Experts of a small language model: 84.1M parameters.
Below are experts of layer 8 (counted from 0) of a mixture-of-experts language model. Rows are named router (the router's row for the expert), down (a neuron's output weights, with its number) and show model dimensions 0-79. Each number is 200 + 20 x the weight over its row's rms, rounded and kept within 0 to 999.
After each expert's rows: a language model's description of what the expert responds to; "comes before" lists some tokens at least twice as common just after its tokens as in all text. This comes from a sample of Wikipedia text that the model never trained on. Tokens count by the router's weight.

# expert 0
router,193,214,196,202,211,180,203,198,217,220,183,212,208,237,192,202,216,215,201,229,233,198,207,191,202,212,221,246,227,182,211,190,180,185,226,177,216,218,207,190,220,198,214,214,162,201,210,203,199,219,175,203,192,195,212,166,163,192,219,182,208,210,220,163,218,186,188,187,206,204,229,221,191,205,231,173,214,230,228,227
down0,195,179,189,169,181,205,205,185,161,180,206,186,201,222,214,220,194,222,207,149,197,235,213,208,240,203,190,226,208,208,218,237,175,195,201,190,205,226,191,225,233,219,193,205,202,190,206,223,207,166,241,192,219,193,224,168,227,219,169,210,215,219,191,220,216,204,223,196,183,217,164,184,194,199,178,198,164,186,212,197
down1,162,215,202,211,204,195,211,184,183,168,179,213,219,220,194,193,185,183,210,190,167,209,220,215,201,178,160,198,213,218,233,191,170,170,235,173,200,203,200,201,196,192,230,153,219,227,170,208,192,205,207,173,203,176,180,168,197,181,190,214,189,203,196,241,221,208,168,200,219,183,229,179,209,233,186,154,188,217,224,190
down2,191,212,213,193,202,217,179,192,201,199,174,257,192,215,191,177,207,198,199,218,190,210,209,185,187,178,236,173,213,210,181,215,193,217,210,225,196,226,196,191,204,222,208,183,192,234,208,193,181,210,202,224,197,186,183,193,230,175,183,206,191,222,204,189,195,172,203,181,215,208,172,196,166,184,201,191,179,166,176,192
down3,197,203,204,167,228,207,220,232,173,193,195,195,245,217,215,208,187,206,198,197,196,196,210,212,190,188,177,201,197,221,202,189,227,201,141,203,189,158,187,192,196,205,219,226,176,161,218,184,172,197,197,179,177,166,135,235,192,152,204,156,209,227,158,213,186,201,193,183,190,210,213,183,159,215,163,181,193,205,197,203
down4,204,212,176,227,154,193,195,169,227,187,205,210,208,176,201,217,179,227,204,196,170,221,198,185,217,157,201,204,216,193,216,193,219,200,199,212,193,199,185,224,186,206,171,196,210,183,214,202,188,206,203,211,210,181,188,176,186,195,220,229,175,233,195,223,183,182,179,175,181,200,198,193,178,224,166,207,230,218,210,178
down5,177,244,208,197,188,186,182,213,214,196,179,232,189,193,206,200,230,204,201,199,228,203,178,207,195,168,203,221,233,234,249,201,191,176,177,184,182,195,215,202,194,202,180,209,183,212,176,195,188,205,213,176,197,209,219,199,220,181,203,204,204,201,204,194,230,191,195,202,185,227,220,225,171,237,182,160,217,176,195,212
down6,216,204,178,223,213,229,204,197,174,196,216,201,204,199,159,188,184,224,204,212,222,185,174,169,191,167,165,213,187,202,224,214,189,192,198,183,205,159,208,192,184,172,247,233,193,148,215,216,166,221,203,202,166,199,234,217,206,196,227,191,218,201,194,173,204,222,201,190,192,167,185,237,197,185,197,211,185,199,183,178
down7,221,176,195,201,174,231,222,206,187,186,201,199,195,200,202,196,198,229,209,178,201,223,160,241,177,218,215,208,174,179,182,208,198,173,214,203,213,220,206,209,192,218,199,169,190,208,215,214,196,197,162,249,144,204,201,202,212,211,204,253,190,197,199,246,203,233,192,180,151,215,214,231,195,177,173,196,166,184,204,218
down8,222,173,198,208,222,216,217,156,181,201,215,218,191,219,181,226,200,238,215,196,171,212,206,216,209,193,208,231,197,210,189,199,186,196,176,189,188,232,200,182,209,172,176,167,203,218,191,233,203,223,182,172,199,201,212,203,230,227,190,202,204,232,197,215,216,225,225,162,223,199,164,195,194,188,189,196,184,171,223,169
down9,208,218,179,196,225,198,207,173,210,192,226,219,203,178,196,203,186,182,195,196,203,177,197,170,196,212,154,171,203,195,208,202,191,227,162,203,212,144,190,202,241,214,179,229,195,183,170,203,190,156,190,219,207,183,229,212,221,222,182,205,238,247,233,180,198,169,184,199,196,198,186,220,207,193,195,206,211,199,206,196
down10,173,230,186,170,209,192,198,226,162,204,179,207,238,162,205,193,221,207,208,188,193,185,196,223,194,186,220,186,174,182,208,188,175,237,200,160,217,204,204,187,190,233,191,197,199,219,192,180,197,180,219,190,174,191,187,227,204,206,182,224,176,205,205,182,200,254,178,192,192,184,184,206,206,239,206,181,210,200,203,190
down11,242,212,219,226,218,204,209,194,164,227,229,191,198,228,246,190,202,215,172,212,186,189,213,173,167,196,182,202,165,211,208,198,199,175,198,191,206,221,191,188,191,189,198,235,197,162,208,237,232,209,185,207,216,235,193,190,228,212,205,219,196,198,181,213,208,180,205,202,202,222,233,197,187,221,196,221,203,202,161,209
down12,212,218,201,144,195,193,214,231,192,207,178,204,216,196,208,221,174,191,209,172,158,179,186,191,180,193,198,172,179,217,184,179,203,209,235,199,204,214,197,186,201,182,224,245,205,214,212,182,232,209,173,212,214,220,177,212,178,200,199,213,224,174,198,217,199,191,202,202,175,174,188,233,196,156,229,256,177,182,230,181
down13,200,229,192,195,200,242,216,161,175,199,195,205,204,208,189,187,186,204,195,207,211,225,189,190,194,210,209,169,172,158,180,205,194,196,197,230,211,203,174,213,216,200,158,192,204,194,196,201,198,202,167,230,187,166,198,175,197,222,183,211,231,236,201,194,199,208,189,167,198,193,183,199,232,206,217,199,207,192,226,226
down14,212,236,209,200,150,215,164,242,256,208,182,224,188,198,220,211,179,222,234,193,198,242,190,210,174,200,203,224,201,168,168,208,222,203,153,194,187,166,217,193,193,187,188,221,194,203,209,149,190,144,199,241,204,188,227,189,197,192,197,184,178,198,200,189,193,234,204,213,198,188,192,206,200,237,209,190,183,230,210,202
down15,212,184,174,178,219,185,237,173,212,219,187,205,218,181,233,237,205,161,210,228,199,218,211,177,213,225,229,196,214,197,203,203,145,163,212,154,224,208,195,267,192,204,207,196,220,182,192,205,185,195,223,190,220,209,185,188,186,196,195,194,194,174,173,195,215,199,204,207,185,175,204,202,229,173,212,244,200,206,187,202
It responds to: Pipes, spaces and digits in Wikipedia tables such as scores, dates and attendances, plus years after "In" (200'3').
comes before: "1", "2", "3", "9", "5", "4"

# expert 3
router,204,182,184,199,227,190,190,188,203,223,192,221,182,230,188,153,205,173,232,168,211,199,168,190,200,215,198,166,200,173,201,197,176,199,228,199,219,210,195,185,204,185,222,199,188,201,193,225,185,222,202,200,181,227,204,177,163,214,224,208,211,244,188,201,199,210,181,176,194,197,212,187,195,189,198,193,232,212,224,175
down0,184,220,175,174,210,201,220,206,208,220,193,176,184,196,177,168,198,200,184,195,206,187,221,190,197,225,185,216,188,171,219,210,209,187,214,185,207,221,188,196,228,204,210,205,217,201,205,196,195,146,190,247,211,245,208,195,221,231,194,174,176,210,178,247,209,225,169,197,170,219,188,196,236,200,193,193,186,162,172,184
down1,180,179,180,204,202,190,200,224,213,194,198,227,205,208,202,173,195,197,218,174,195,227,208,199,210,206,226,210,200,210,190,233,169,190,187,219,194,187,157,183,239,207,200,221,237,226,192,194,219,208,213,169,184,203,188,186,196,197,199,215,189,229,219,242,244,135,236,182,209,197,208,228,197,197,182,172,174,229,234,219
down2,202,160,227,211,187,184,221,210,231,201,211,161,250,161,241,232,231,226,172,238,195,181,189,189,194,228,176,209,200,209,191,174,206,241,231,191,218,199,238,174,199,234,186,187,194,184,208,219,210,177,204,175,215,182,197,211,228,177,222,191,204,234,217,174,220,229,207,218,225,202,192,179,196,256,170,211,219,178,178,198
down3,211,202,197,219,178,214,206,193,198,194,197,238,192,194,226,244,191,193,227,197,172,189,224,187,191,213,199,198,178,190,177,186,243,196,201,225,206,198,202,179,185,199,191,172,189,221,202,138,177,183,214,147,177,198,198,192,206,189,193,227,208,219,152,208,182,204,232,199,214,199,209,212,177,219,182,146,189,214,201,171
down4,186,183,201,208,212,227,217,223,197,200,190,169,192,223,221,207,172,235,195,238,192,204,195,235,181,191,189,222,206,206,193,184,195,221,198,193,185,174,216,192,193,186,212,212,230,202,194,192,205,220,167,171,180,166,192,186,203,213,191,207,181,219,200,188,210,235,197,181,179,215,219,195,218,204,206,182,200,223,223,203
down5,212,197,170,205,185,185,191,188,183,186,202,200,173,228,177,190,208,208,176,192,189,185,221,207,216,202,224,207,157,188,190,157,182,211,224,192,187,226,185,212,187,195,213,192,177,189,200,178,183,243,181,196,216,181,173,209,189,231,201,209,215,172,244,209,239,169,202,202,177,193,217,187,213,212,216,224,181,192,204,206
down6,255,209,208,220,209,215,211,228,168,175,199,182,190,215,230,174,197,235,186,207,244,201,190,216,193,169,190,216,215,192,196,205,222,195,209,220,194,194,191,255,249,177,163,221,185,191,174,198,217,200,205,200,212,216,224,194,226,200,170,188,219,228,223,191,179,185,174,210,226,219,220,198,218,204,177,184,185,206,227,194
down7,164,190,166,208,197,196,243,183,198,197,193,183,192,245,202,167,160,222,203,189,173,237,185,211,205,201,228,197,188,188,220,193,197,215,230,196,201,197,203,189,218,238,197,192,204,168,195,195,182,220,197,182,216,210,201,211,223,197,191,236,213,200,173,198,207,169,182,199,162,195,226,197,217,202,167,197,193,217,148,198
down8,205,205,204,214,167,188,206,200,185,209,200,185,170,192,227,192,196,210,174,235,175,203,191,200,201,177,182,212,181,188,235,207,189,209,188,219,182,209,193,213,221,214,217,185,200,185,217,236,188,173,188,204,211,235,182,180,226,185,170,182,221,228,183,183,191,220,217,197,183,231,153,186,224,220,189,175,213,241,220,233
down9,219,189,169,227,201,175,236,208,180,171,185,186,240,184,195,183,198,221,213,181,192,169,202,186,203,196,193,180,243,226,175,225,189,213,189,189,209,173,190,204,177,198,197,174,188,209,202,183,189,195,204,215,162,197,199,183,201,192,156,209,211,219,213,202,185,196,248,153,192,208,193,188,185,238,207,196,204,198,183,219
down10,195,222,166,173,217,199,220,196,190,213,223,206,210,171,196,239,210,190,208,170,232,184,166,186,186,203,221,218,196,197,220,203,180,205,194,213,198,235,197,206,198,195,221,154,175,237,201,204,223,189,197,178,179,210,228,251,189,213,193,203,196,202,212,198,220,204,228,211,206,205,184,171,190,217,187,216,214,191,223,174
down11,199,190,184,187,191,210,222,208,187,228,178,223,207,205,177,208,180,197,202,169,191,217,212,161,210,228,218,173,239,220,234,190,185,165,155,207,181,210,197,198,181,201,190,219,215,200,203,200,237,183,224,199,229,135,221,200,190,192,180,222,162,190,217,175,216,227,163,199,203,202,191,218,177,224,212,203,185,204,228,187
down12,183,191,206,205,200,217,162,218,235,181,219,248,184,200,184,188,210,201,227,205,209,191,234,211,183,200,188,195,204,233,196,187,184,244,162,199,171,227,168,212,192,237,220,155,193,210,189,194,189,212,182,207,216,202,157,159,213,182,220,195,169,202,222,219,219,182,186,197,240,218,208,225,195,200,199,193,195,243,180,150
down13,200,191,195,209,207,161,191,220,169,226,219,208,206,217,203,198,224,197,238,205,189,226,223,214,204,226,187,158,192,179,194,153,201,211,214,221,209,198,191,180,241,184,183,203,198,205,217,187,194,206,217,149,173,209,221,215,222,207,220,182,240,193,208,253,196,219,188,202,201,191,187,182,191,213,178,198,163,175,197,208
down14,226,192,179,212,201,247,213,217,216,234,202,226,220,181,176,183,221,200,192,198,160,192,218,177,231,187,162,222,199,208,183,202,197,180,217,146,193,214,216,190,179,224,227,213,212,202,179,195,195,198,192,214,233,233,216,193,194,204,226,193,172,178,190,205,204,221,218,218,205,222,227,245,203,180,212,155,235,192,226,223
down15,231,191,204,210,212,249,191,195,202,231,188,178,215,217,226,217,207,175,250,205,220,203,183,205,218,253,202,205,172,211,197,174,181,207,215,211,208,199,165,160,158,176,229,204,189,206,225,182,188,214,195,172,209,229,228,209,196,171,178,188,193,194,212,220,217,211,187,212,202,197,230,179,241,230,146,212,174,243,191,204
It responds to: Final or inner pieces of split nouns and verbs after a consonant, such as ission, areer, ank, ail, ause, often in military or aviation biographies.
comes before: ",", " of", " (", "s", " and", " in"

# expert 25
router,178,212,204,211,218,140,233,183,218,200,218,203,216,249,210,165,188,199,230,229,182,187,215,194,224,218,196,184,206,226,209,211,205,193,192,205,229,224,183,208,208,191,252,196,179,211,224,202,177,218,179,209,158,200,189,183,174,191,238,222,176,201,215,184,188,178,182,179,215,216,208,206,199,217,198,200,224,215,215,185
down0,197,189,207,198,171,188,196,214,188,166,182,172,200,243,202,186,242,182,216,207,168,184,196,198,203,187,158,175,197,212,210,171,154,180,195,213,188,207,190,204,195,203,210,194,210,209,177,208,222,214,215,212,193,191,170,206,224,236,199,243,201,234,215,239,220,194,188,183,199,200,210,196,218,215,188,178,225,190,228,221
down1,245,196,198,184,186,189,225,216,203,197,182,177,223,216,203,189,190,191,196,230,174,167,173,206,199,232,233,185,212,243,212,183,200,199,236,200,231,202,195,231,198,177,207,185,217,166,221,206,204,212,182,171,223,223,206,209,185,210,176,216,226,206,231,214,221,244,189,214,207,206,218,214,232,203,198,205,208,211,224,201
down2,170,195,175,182,214,216,199,199,183,197,212,186,193,197,227,197,212,227,206,201,171,216,165,175,205,222,207,205,251,239,196,194,189,192,228,194,198,219,195,194,205,226,212,221,195,209,221,187,215,227,176,168,178,199,179,185,192,218,180,237,198,193,190,211,220,212,176,165,228,199,260,194,210,170,142,187,209,166,205,217
down3,195,231,180,176,155,174,206,193,206,200,165,261,196,211,203,172,211,220,190,191,171,181,209,211,168,212,185,200,224,192,199,159,184,217,209,216,246,185,192,155,175,182,186,225,214,186,211,179,205,200,207,207,204,209,200,238,221,209,185,213,217,214,207,216,216,180,185,191,204,190,209,182,210,201,207,196,221,221,219,189
down4,168,188,210,214,191,219,218,228,200,225,225,197,186,191,178,182,199,221,189,185,214,206,214,212,187,170,200,184,202,202,197,185,202,201,149,222,183,176,185,183,209,190,154,206,246,193,232,184,234,206,195,227,200,175,190,207,205,202,179,211,212,178,242,202,218,228,209,212,184,192,211,195,180,151,213,194,197,204,159,221
down5,195,226,200,200,203,217,215,236,197,218,156,202,186,213,192,189,197,199,214,192,210,171,190,174,185,182,194,187,234,226,182,223,173,213,214,199,176,176,202,186,207,172,212,174,201,148,186,158,231,183,218,223,218,175,195,226,183,169,225,205,161,204,221,182,196,193,229,211,198,225,175,216,216,211,237,213,199,173,198,198
down6,236,183,210,197,183,164,203,187,217,175,221,209,233,214,193,240,220,174,226,185,181,209,193,213,181,198,214,232,225,262,220,207,215,187,210,213,237,230,180,192,210,248,205,196,206,183,199,186,180,212,227,199,197,179,230,207,237,180,189,186,202,201,193,208,205,211,223,206,226,231,214,242,184,218,188,215,183,188,220,183
down7,224,196,218,188,204,203,221,179,189,180,240,203,181,225,184,179,245,206,175,205,207,197,199,197,198,143,213,206,237,205,203,242,178,243,230,188,270,192,211,197,213,206,187,183,192,216,219,227,200,182,248,178,200,195,205,217,197,211,180,182,200,209,196,241,206,176,162,198,194,185,208,180,176,228,193,216,217,223,177,201
down8,206,224,157,207,208,221,226,186,205,208,214,187,192,174,232,180,189,216,223,216,195,206,198,193,189,200,200,191,188,219,207,195,242,223,232,187,215,210,153,187,230,180,226,176,186,222,216,161,228,234,225,205,192,202,205,246,219,178,220,223,226,197,187,214,210,218,171,233,199,199,220,169,214,175,199,205,203,204,207,202
down9,179,207,191,213,208,170,214,203,216,236,194,178,168,180,201,178,200,189,216,228,189,157,190,199,170,189,224,207,218,183,180,205,212,240,209,232,174,172,185,201,201,181,172,191,177,203,226,169,193,228,226,193,212,191,208,201,197,204,220,186,232,180,208,206,224,222,226,179,190,183,192,154,247,189,193,242,182,194,175,220
down10,191,196,214,218,180,214,210,189,178,174,242,209,224,247,189,194,222,205,192,223,205,183,191,194,188,234,174,228,186,232,160,159,186,215,225,171,225,197,195,184,189,224,206,200,171,164,222,206,199,228,172,184,179,154,186,207,217,208,208,189,200,222,199,203,223,187,186,197,211,235,179,207,186,182,158,188,187,208,187,225
down11,181,187,166,221,230,217,206,188,201,175,205,187,210,215,170,176,236,190,179,195,174,204,194,233,196,187,216,193,171,224,168,203,175,170,195,208,204,185,188,154,203,192,206,222,218,234,194,210,234,200,178,199,211,199,222,193,167,191,208,184,211,189,190,227,190,248,213,166,212,194,216,212,200,187,200,200,204,150,190,196
down12,196,153,179,229,198,216,170,186,165,220,170,181,207,197,180,182,206,185,181,207,190,170,187,199,216,189,195,239,203,203,189,212,206,182,229,213,246,183,199,180,214,241,204,226,188,200,215,209,203,185,199,211,201,165,201,182,221,203,207,211,240,206,198,193,181,203,232,170,207,204,180,223,220,193,221,219,190,176,191,219
down13,170,194,213,172,177,196,197,229,193,179,217,170,205,226,229,210,224,202,186,177,195,202,187,224,235,184,161,231,215,226,204,182,213,184,208,210,173,207,228,186,207,210,216,198,201,181,208,213,203,173,185,237,204,194,191,199,222,202,191,179,163,178,214,203,225,182,217,199,194,247,208,216,183,163,208,187,204,228,196,211
down14,220,141,175,226,205,204,198,199,199,230,183,195,176,184,200,191,236,166,195,221,177,178,208,212,203,162,203,214,175,203,179,215,206,231,188,157,239,237,182,228,160,217,228,204,215,234,195,174,188,186,202,245,201,203,182,228,195,215,127,214,206,179,197,176,192,209,192,192,194,195,155,193,216,193,249,189,194,195,191,207
down15,230,204,209,168,177,181,229,223,190,211,189,203,186,180,192,200,194,179,215,190,263,245,183,174,190,222,201,198,220,196,176,236,171,199,238,208,230,200,200,229,202,206,204,185,189,218,197,211,228,197,177,207,220,177,218,160,198,210,187,197,219,188,177,218,186,198,163,207,210,184,172,219,174,187,182,181,242,217,183,228
It responds to: Pipes, spaces and numbers at the start of a new table row after a line break, such as | 14 | Estonia, plus percentages.
comes before: "2", "1", "3", "4", "L", "F"

# expert 42
router,197,193,203,228,204,198,208,177,197,219,182,189,184,232,185,179,200,187,226,179,238,188,213,195,220,206,175,247,212,176,177,198,197,215,214,179,208,220,202,201,199,195,222,211,208,229,186,204,190,189,195,201,173,195,209,188,151,217,226,190,182,232,217,211,209,183,171,170,190,183,228,188,206,227,195,182,201,207,210,219
down0,202,183,190,209,195,230,207,243,178,213,199,170,213,214,162,196,219,190,183,187,204,186,209,202,167,203,211,195,219,213,180,169,223,219,228,193,181,182,210,178,218,169,198,200,187,214,167,201,227,173,214,191,191,192,179,210,193,212,214,207,189,206,157,194,224,201,196,223,151,207,203,243,212,184,183,182,225,163,169,183
down1,188,180,169,197,206,200,236,222,146,189,159,188,194,218,174,233,230,195,201,200,195,191,209,217,206,207,151,197,183,164,213,204,217,193,224,196,175,179,196,225,172,185,202,179,205,179,196,182,225,192,196,212,219,197,193,155,204,238,158,199,211,238,180,207,203,204,196,197,201,160,181,203,201,185,206,192,225,213,199,206
down2,194,191,204,183,216,200,229,192,239,203,214,194,207,198,213,197,169,217,191,210,174,178,203,177,212,170,202,202,179,203,200,227,214,180,219,212,209,228,168,207,194,191,228,203,181,242,186,204,187,195,230,186,192,229,191,223,186,181,191,149,200,203,218,191,182,222,196,193,172,233,219,201,183,163,192,192,172,207,214,207
down3,197,157,190,210,205,238,217,199,182,217,219,242,167,232,225,157,153,233,170,211,170,192,189,198,224,223,208,185,203,169,208,206,223,192,218,198,186,175,225,176,167,208,201,189,201,215,224,197,164,202,204,204,203,222,231,175,210,213,200,202,173,207,214,199,185,161,163,195,172,208,222,180,207,184,174,184,149,176,211,206
down4,194,178,208,214,171,214,193,190,215,201,199,207,182,198,207,187,208,200,218,174,204,220,197,217,224,220,227,175,194,207,196,227,202,216,174,211,187,178,206,169,202,183,170,204,207,188,223,201,221,179,187,197,207,200,210,183,240,188,189,199,211,201,169,197,189,204,176,178,237,182,193,200,180,226,221,192,192,186,199,201
down5,219,170,193,228,240,167,193,243,210,197,224,201,193,228,187,196,195,209,199,190,231,229,204,154,226,206,187,230,177,198,182,232,188,199,216,217,178,174,213,202,195,202,233,232,179,203,171,173,215,184,161,190,205,238,214,234,231,200,204,181,186,179,224,174,217,186,211,153,188,200,213,211,167,194,192,203,223,208,204,212
down6,157,157,238,206,192,241,234,192,173,243,200,219,207,171,181,183,214,188,211,206,182,228,193,159,235,197,183,210,212,243,168,223,186,205,181,183,194,197,207,188,166,216,191,205,181,198,218,229,210,193,198,218,198,203,201,215,185,215,182,176,227,175,200,166,227,169,162,160,238,216,233,206,204,176,212,178,200,203,164,221
down7,203,191,226,203,223,131,201,229,220,191,231,188,186,173,221,198,211,206,215,221,202,221,192,228,172,234,186,185,198,187,216,213,236,186,202,211,232,211,177,195,180,225,194,205,184,187,221,198,167,248,227,202,193,182,202,200,169,192,208,203,179,212,186,183,139,229,209,238,216,203,182,214,194,201,190,219,197,205,227,167
down8,203,216,182,237,197,227,198,232,203,186,186,185,248,218,206,231,193,197,191,166,208,214,175,236,186,195,193,193,179,183,198,200,227,211,169,218,244,208,226,181,171,189,202,165,222,208,188,199,246,187,167,199,207,217,220,191,210,193,197,181,185,222,221,221,223,198,201,214,182,193,229,203,193,201,210,220,166,202,228,202
down9,213,239,192,199,211,215,192,203,215,215,224,225,187,186,192,168,171,240,203,211,179,217,204,204,198,204,205,223,187,202,206,178,204,198,167,196,215,214,182,227,201,183,195,207,181,176,181,232,196,183,231,167,216,232,198,199,176,195,232,203,207,203,183,206,193,199,226,217,203,182,202,217,233,220,202,213,210,198,193,215
down10,183,222,172,199,154,198,227,191,212,241,199,202,202,171,199,224,181,190,192,182,177,185,210,194,211,217,204,200,228,198,190,208,215,244,213,224,188,219,232,209,225,210,175,184,196,204,205,190,216,171,214,191,156,226,187,221,211,209,202,249,214,220,170,209,203,240,192,200,183,229,219,206,198,180,189,199,220,188,229,158
down11,235,187,165,214,188,212,167,161,203,222,184,173,183,194,207,156,203,188,178,206,207,206,181,198,174,191,201,225,190,209,216,204,252,192,206,186,191,205,196,214,199,184,152,159,177,177,185,198,201,189,238,178,223,209,237,208,192,193,200,197,215,160,183,188,251,194,211,173,167,202,194,160,192,193,197,203,200,203,188,179
down12,165,212,197,193,179,217,174,205,152,233,212,194,190,197,172,183,209,217,208,215,209,202,167,210,193,186,206,167,208,225,205,175,198,191,203,224,227,215,222,189,198,222,206,205,179,213,202,187,185,185,171,192,187,177,232,197,238,183,227,199,208,178,194,208,191,194,206,207,208,214,214,172,178,182,213,195,214,191,184,181
down13,219,212,199,222,208,226,224,208,176,199,188,207,211,203,210,190,190,214,193,204,216,169,224,204,169,177,188,206,190,177,199,211,178,216,207,163,175,195,185,235,196,163,210,213,197,183,166,205,228,176,207,216,221,198,227,165,197,138,195,227,190,205,202,208,222,214,232,231,203,197,200,188,188,188,201,210,174,210,207,161
down14,227,170,226,173,181,245,198,197,178,234,203,146,176,195,211,192,199,225,166,189,186,197,192,221,190,232,190,218,214,146,199,213,177,178,196,187,201,200,187,188,209,184,201,195,205,194,217,203,180,165,229,179,198,182,190,181,194,201,204,199,182,237,187,225,222,174,201,204,200,177,217,254,181,194,185,189,217,178,178,180
down15,207,222,188,164,178,206,218,206,187,163,187,201,176,232,210,179,183,182,205,217,204,230,234,189,194,193,205,172,210,209,224,169,228,233,199,212,206,170,220,228,193,173,212,183,223,201,220,209,177,195,225,180,208,219,166,234,216,200,189,179,208,198,168,212,166,225,196,187,193,235,200,201,207,207,187,179,205,207,217,202
It responds to: Ending pieces that complete words and first names, often before commas or of, such as Denise, especially, manager, stages.
comes before: ",", " of", "s", ":", " in", "\n"

# expert 47
router,163,191,196,212,237,194,234,220,223,222,209,223,186,232,182,168,188,207,229,187,201,227,197,192,210,214,196,193,204,205,190,180,174,210,211,191,228,231,178,193,198,180,215,196,200,196,196,206,202,158,186,189,166,211,225,202,199,198,219,196,190,215,214,198,203,185,176,185,181,197,217,185,196,197,227,157,223,231,219,215
down0,192,165,181,204,222,212,213,222,177,176,202,181,198,220,178,224,162,190,197,167,211,213,199,193,197,169,194,174,176,236,191,186,186,210,187,183,195,210,212,185,207,170,207,196,171,220,207,218,194,196,221,181,165,196,163,204,183,202,210,236,193,209,205,210,178,173,182,227,197,177,206,184,213,202,206,210,224,223,207,198
down1,198,216,200,207,178,177,184,230,184,154,207,213,196,219,192,203,229,188,202,192,188,201,215,186,193,212,225,218,238,176,208,208,216,179,204,196,209,215,183,211,185,231,236,205,174,176,218,240,178,216,224,235,231,183,213,166,191,192,191,192,204,222,189,178,182,180,229,170,198,219,202,158,241,204,193,187,225,156,231,240
down2,180,202,233,193,225,225,188,153,212,188,196,214,248,179,199,196,181,192,183,219,160,204,186,222,178,236,199,233,190,192,252,181,202,194,217,184,211,197,197,220,204,180,225,182,235,177,181,166,215,179,228,205,224,190,181,224,205,179,165,199,224,191,194,209,228,156,216,203,216,227,225,199,183,192,187,198,172,176,183,184
down3,215,177,199,225,185,156,198,180,208,208,229,232,225,208,188,208,219,203,232,215,171,209,231,189,191,205,204,189,219,226,181,229,198,211,174,213,202,176,203,213,183,175,228,159,218,180,225,197,207,204,168,178,191,178,178,236,213,202,160,196,205,217,205,193,229,205,182,206,217,166,179,214,217,238,194,226,210,166,224,186
down4,232,174,206,230,173,213,240,181,193,200,155,189,161,230,206,191,222,203,229,201,188,151,210,174,193,206,173,212,205,206,194,224,219,200,198,192,195,188,170,201,177,205,164,184,223,196,187,208,206,207,210,218,224,204,208,187,170,222,208,176,218,226,199,170,184,201,223,210,178,194,228,197,184,185,203,199,193,194,214,181
down5,156,212,197,182,168,244,235,175,166,175,209,211,200,199,193,224,217,204,181,198,185,197,227,209,197,173,217,191,217,210,181,223,220,187,178,204,189,194,212,233,222,210,215,230,195,243,201,215,217,215,202,194,221,171,174,200,231,139,170,187,224,190,223,220,202,214,213,196,217,200,185,233,214,187,178,159,201,190,151,166
down6,193,194,183,180,155,189,207,220,197,213,221,195,157,220,210,211,189,171,196,209,184,219,188,175,154,184,209,234,185,205,163,217,234,227,220,187,205,247,192,195,206,221,201,181,209,215,181,171,160,222,183,176,207,179,194,178,189,222,180,166,190,185,202,177,210,183,210,188,191,173,213,204,172,193,211,183,179,197,239,193
down7,207,190,206,215,224,202,216,202,201,208,199,193,194,178,159,199,181,191,222,196,203,224,210,161,180,167,200,202,231,237,207,186,195,155,191,159,170,204,232,198,190,205,210,193,212,200,195,204,229,218,233,188,206,214,214,223,191,199,191,165,225,186,213,165,166,173,229,167,223,199,206,184,189,199,260,207,220,224,175,225
down8,176,223,197,231,219,184,191,185,186,168,178,213,212,208,208,187,201,177,190,213,221,222,189,203,216,189,227,195,205,197,218,163,196,180,226,179,202,197,233,213,167,192,201,204,169,236,192,170,203,167,175,208,206,195,162,178,222,190,204,225,220,182,201,193,184,218,237,166,222,212,189,204,195,189,214,207,196,232,228,189
down9,198,163,210,185,228,192,188,225,219,180,213,213,242,192,178,185,198,167,193,215,207,202,227,216,190,212,210,199,195,215,217,198,172,205,181,218,171,196,166,161,217,214,221,221,196,205,211,181,182,176,217,211,205,216,183,171,196,194,221,196,185,189,212,212,223,230,167,227,231,194,222,226,200,194,200,194,220,237,195,189
down10,192,225,217,217,207,181,227,176,219,169,190,162,223,185,200,195,152,196,198,243,205,161,220,179,231,229,210,228,205,215,173,236,176,187,182,198,213,222,181,172,194,218,192,197,204,177,189,190,217,205,204,187,240,172,191,213,207,217,224,185,197,227,230,195,197,165,188,207,171,219,194,182,200,209,158,201,172,206,182,252
down11,199,194,200,185,176,206,214,193,185,191,228,196,212,195,202,207,214,206,210,209,196,183,184,245,153,207,187,165,235,232,204,149,182,237,183,215,184,187,226,200,164,216,218,238,162,200,221,203,187,222,205,209,210,211,199,192,168,211,210,194,198,180,221,188,239,214,231,204,209,190,186,169,196,234,218,231,161,198,188,209
down12,173,239,228,214,208,187,178,186,216,172,189,208,224,190,200,164,186,237,216,173,210,173,194,216,223,206,212,237,194,210,201,161,189,202,183,190,202,231,180,205,225,185,207,216,205,202,191,196,193,172,213,208,214,226,171,205,215,198,230,192,190,165,197,206,212,184,199,199,196,190,219,195,171,237,214,202,195,207,203,186
down13,173,183,215,177,221,201,192,184,217,199,200,210,188,255,209,179,206,210,192,190,171,238,151,189,213,172,197,199,217,236,205,193,212,211,212,194,212,192,215,201,218,200,218,202,175,186,208,176,135,189,234,217,194,198,184,195,211,204,222,183,185,191,205,183,203,205,219,178,227,216,216,189,206,215,199,226,181,231,196,204
down14,230,169,207,197,216,189,195,208,233,233,198,178,212,219,200,204,229,177,201,170,213,210,187,191,187,178,207,221,190,194,190,193,240,205,230,238,188,169,215,224,204,177,179,184,203,183,174,233,205,194,224,210,178,243,201,203,208,165,183,223,210,167,179,188,204,191,217,196,216,205,204,248,178,176,211,203,196,232,174,193
down15,221,211,192,209,191,208,177,181,176,216,215,167,197,178,192,156,169,186,189,230,179,164,183,211,202,182,206,235,197,180,209,211,199,210,237,217,204,166,205,177,216,196,220,204,166,187,186,216,199,194,177,186,170,197,144,165,200,200,223,193,169,206,221,191,187,227,189,221,149,232,220,198,191,228,205,223,191,193,191,190
It responds to: Lone spaces and separators before numbers in tables and lists, such as vote counts after candidate names, coordinates, and list line breaks.
comes before: "1", "2", " ", "-", "3", " |\n"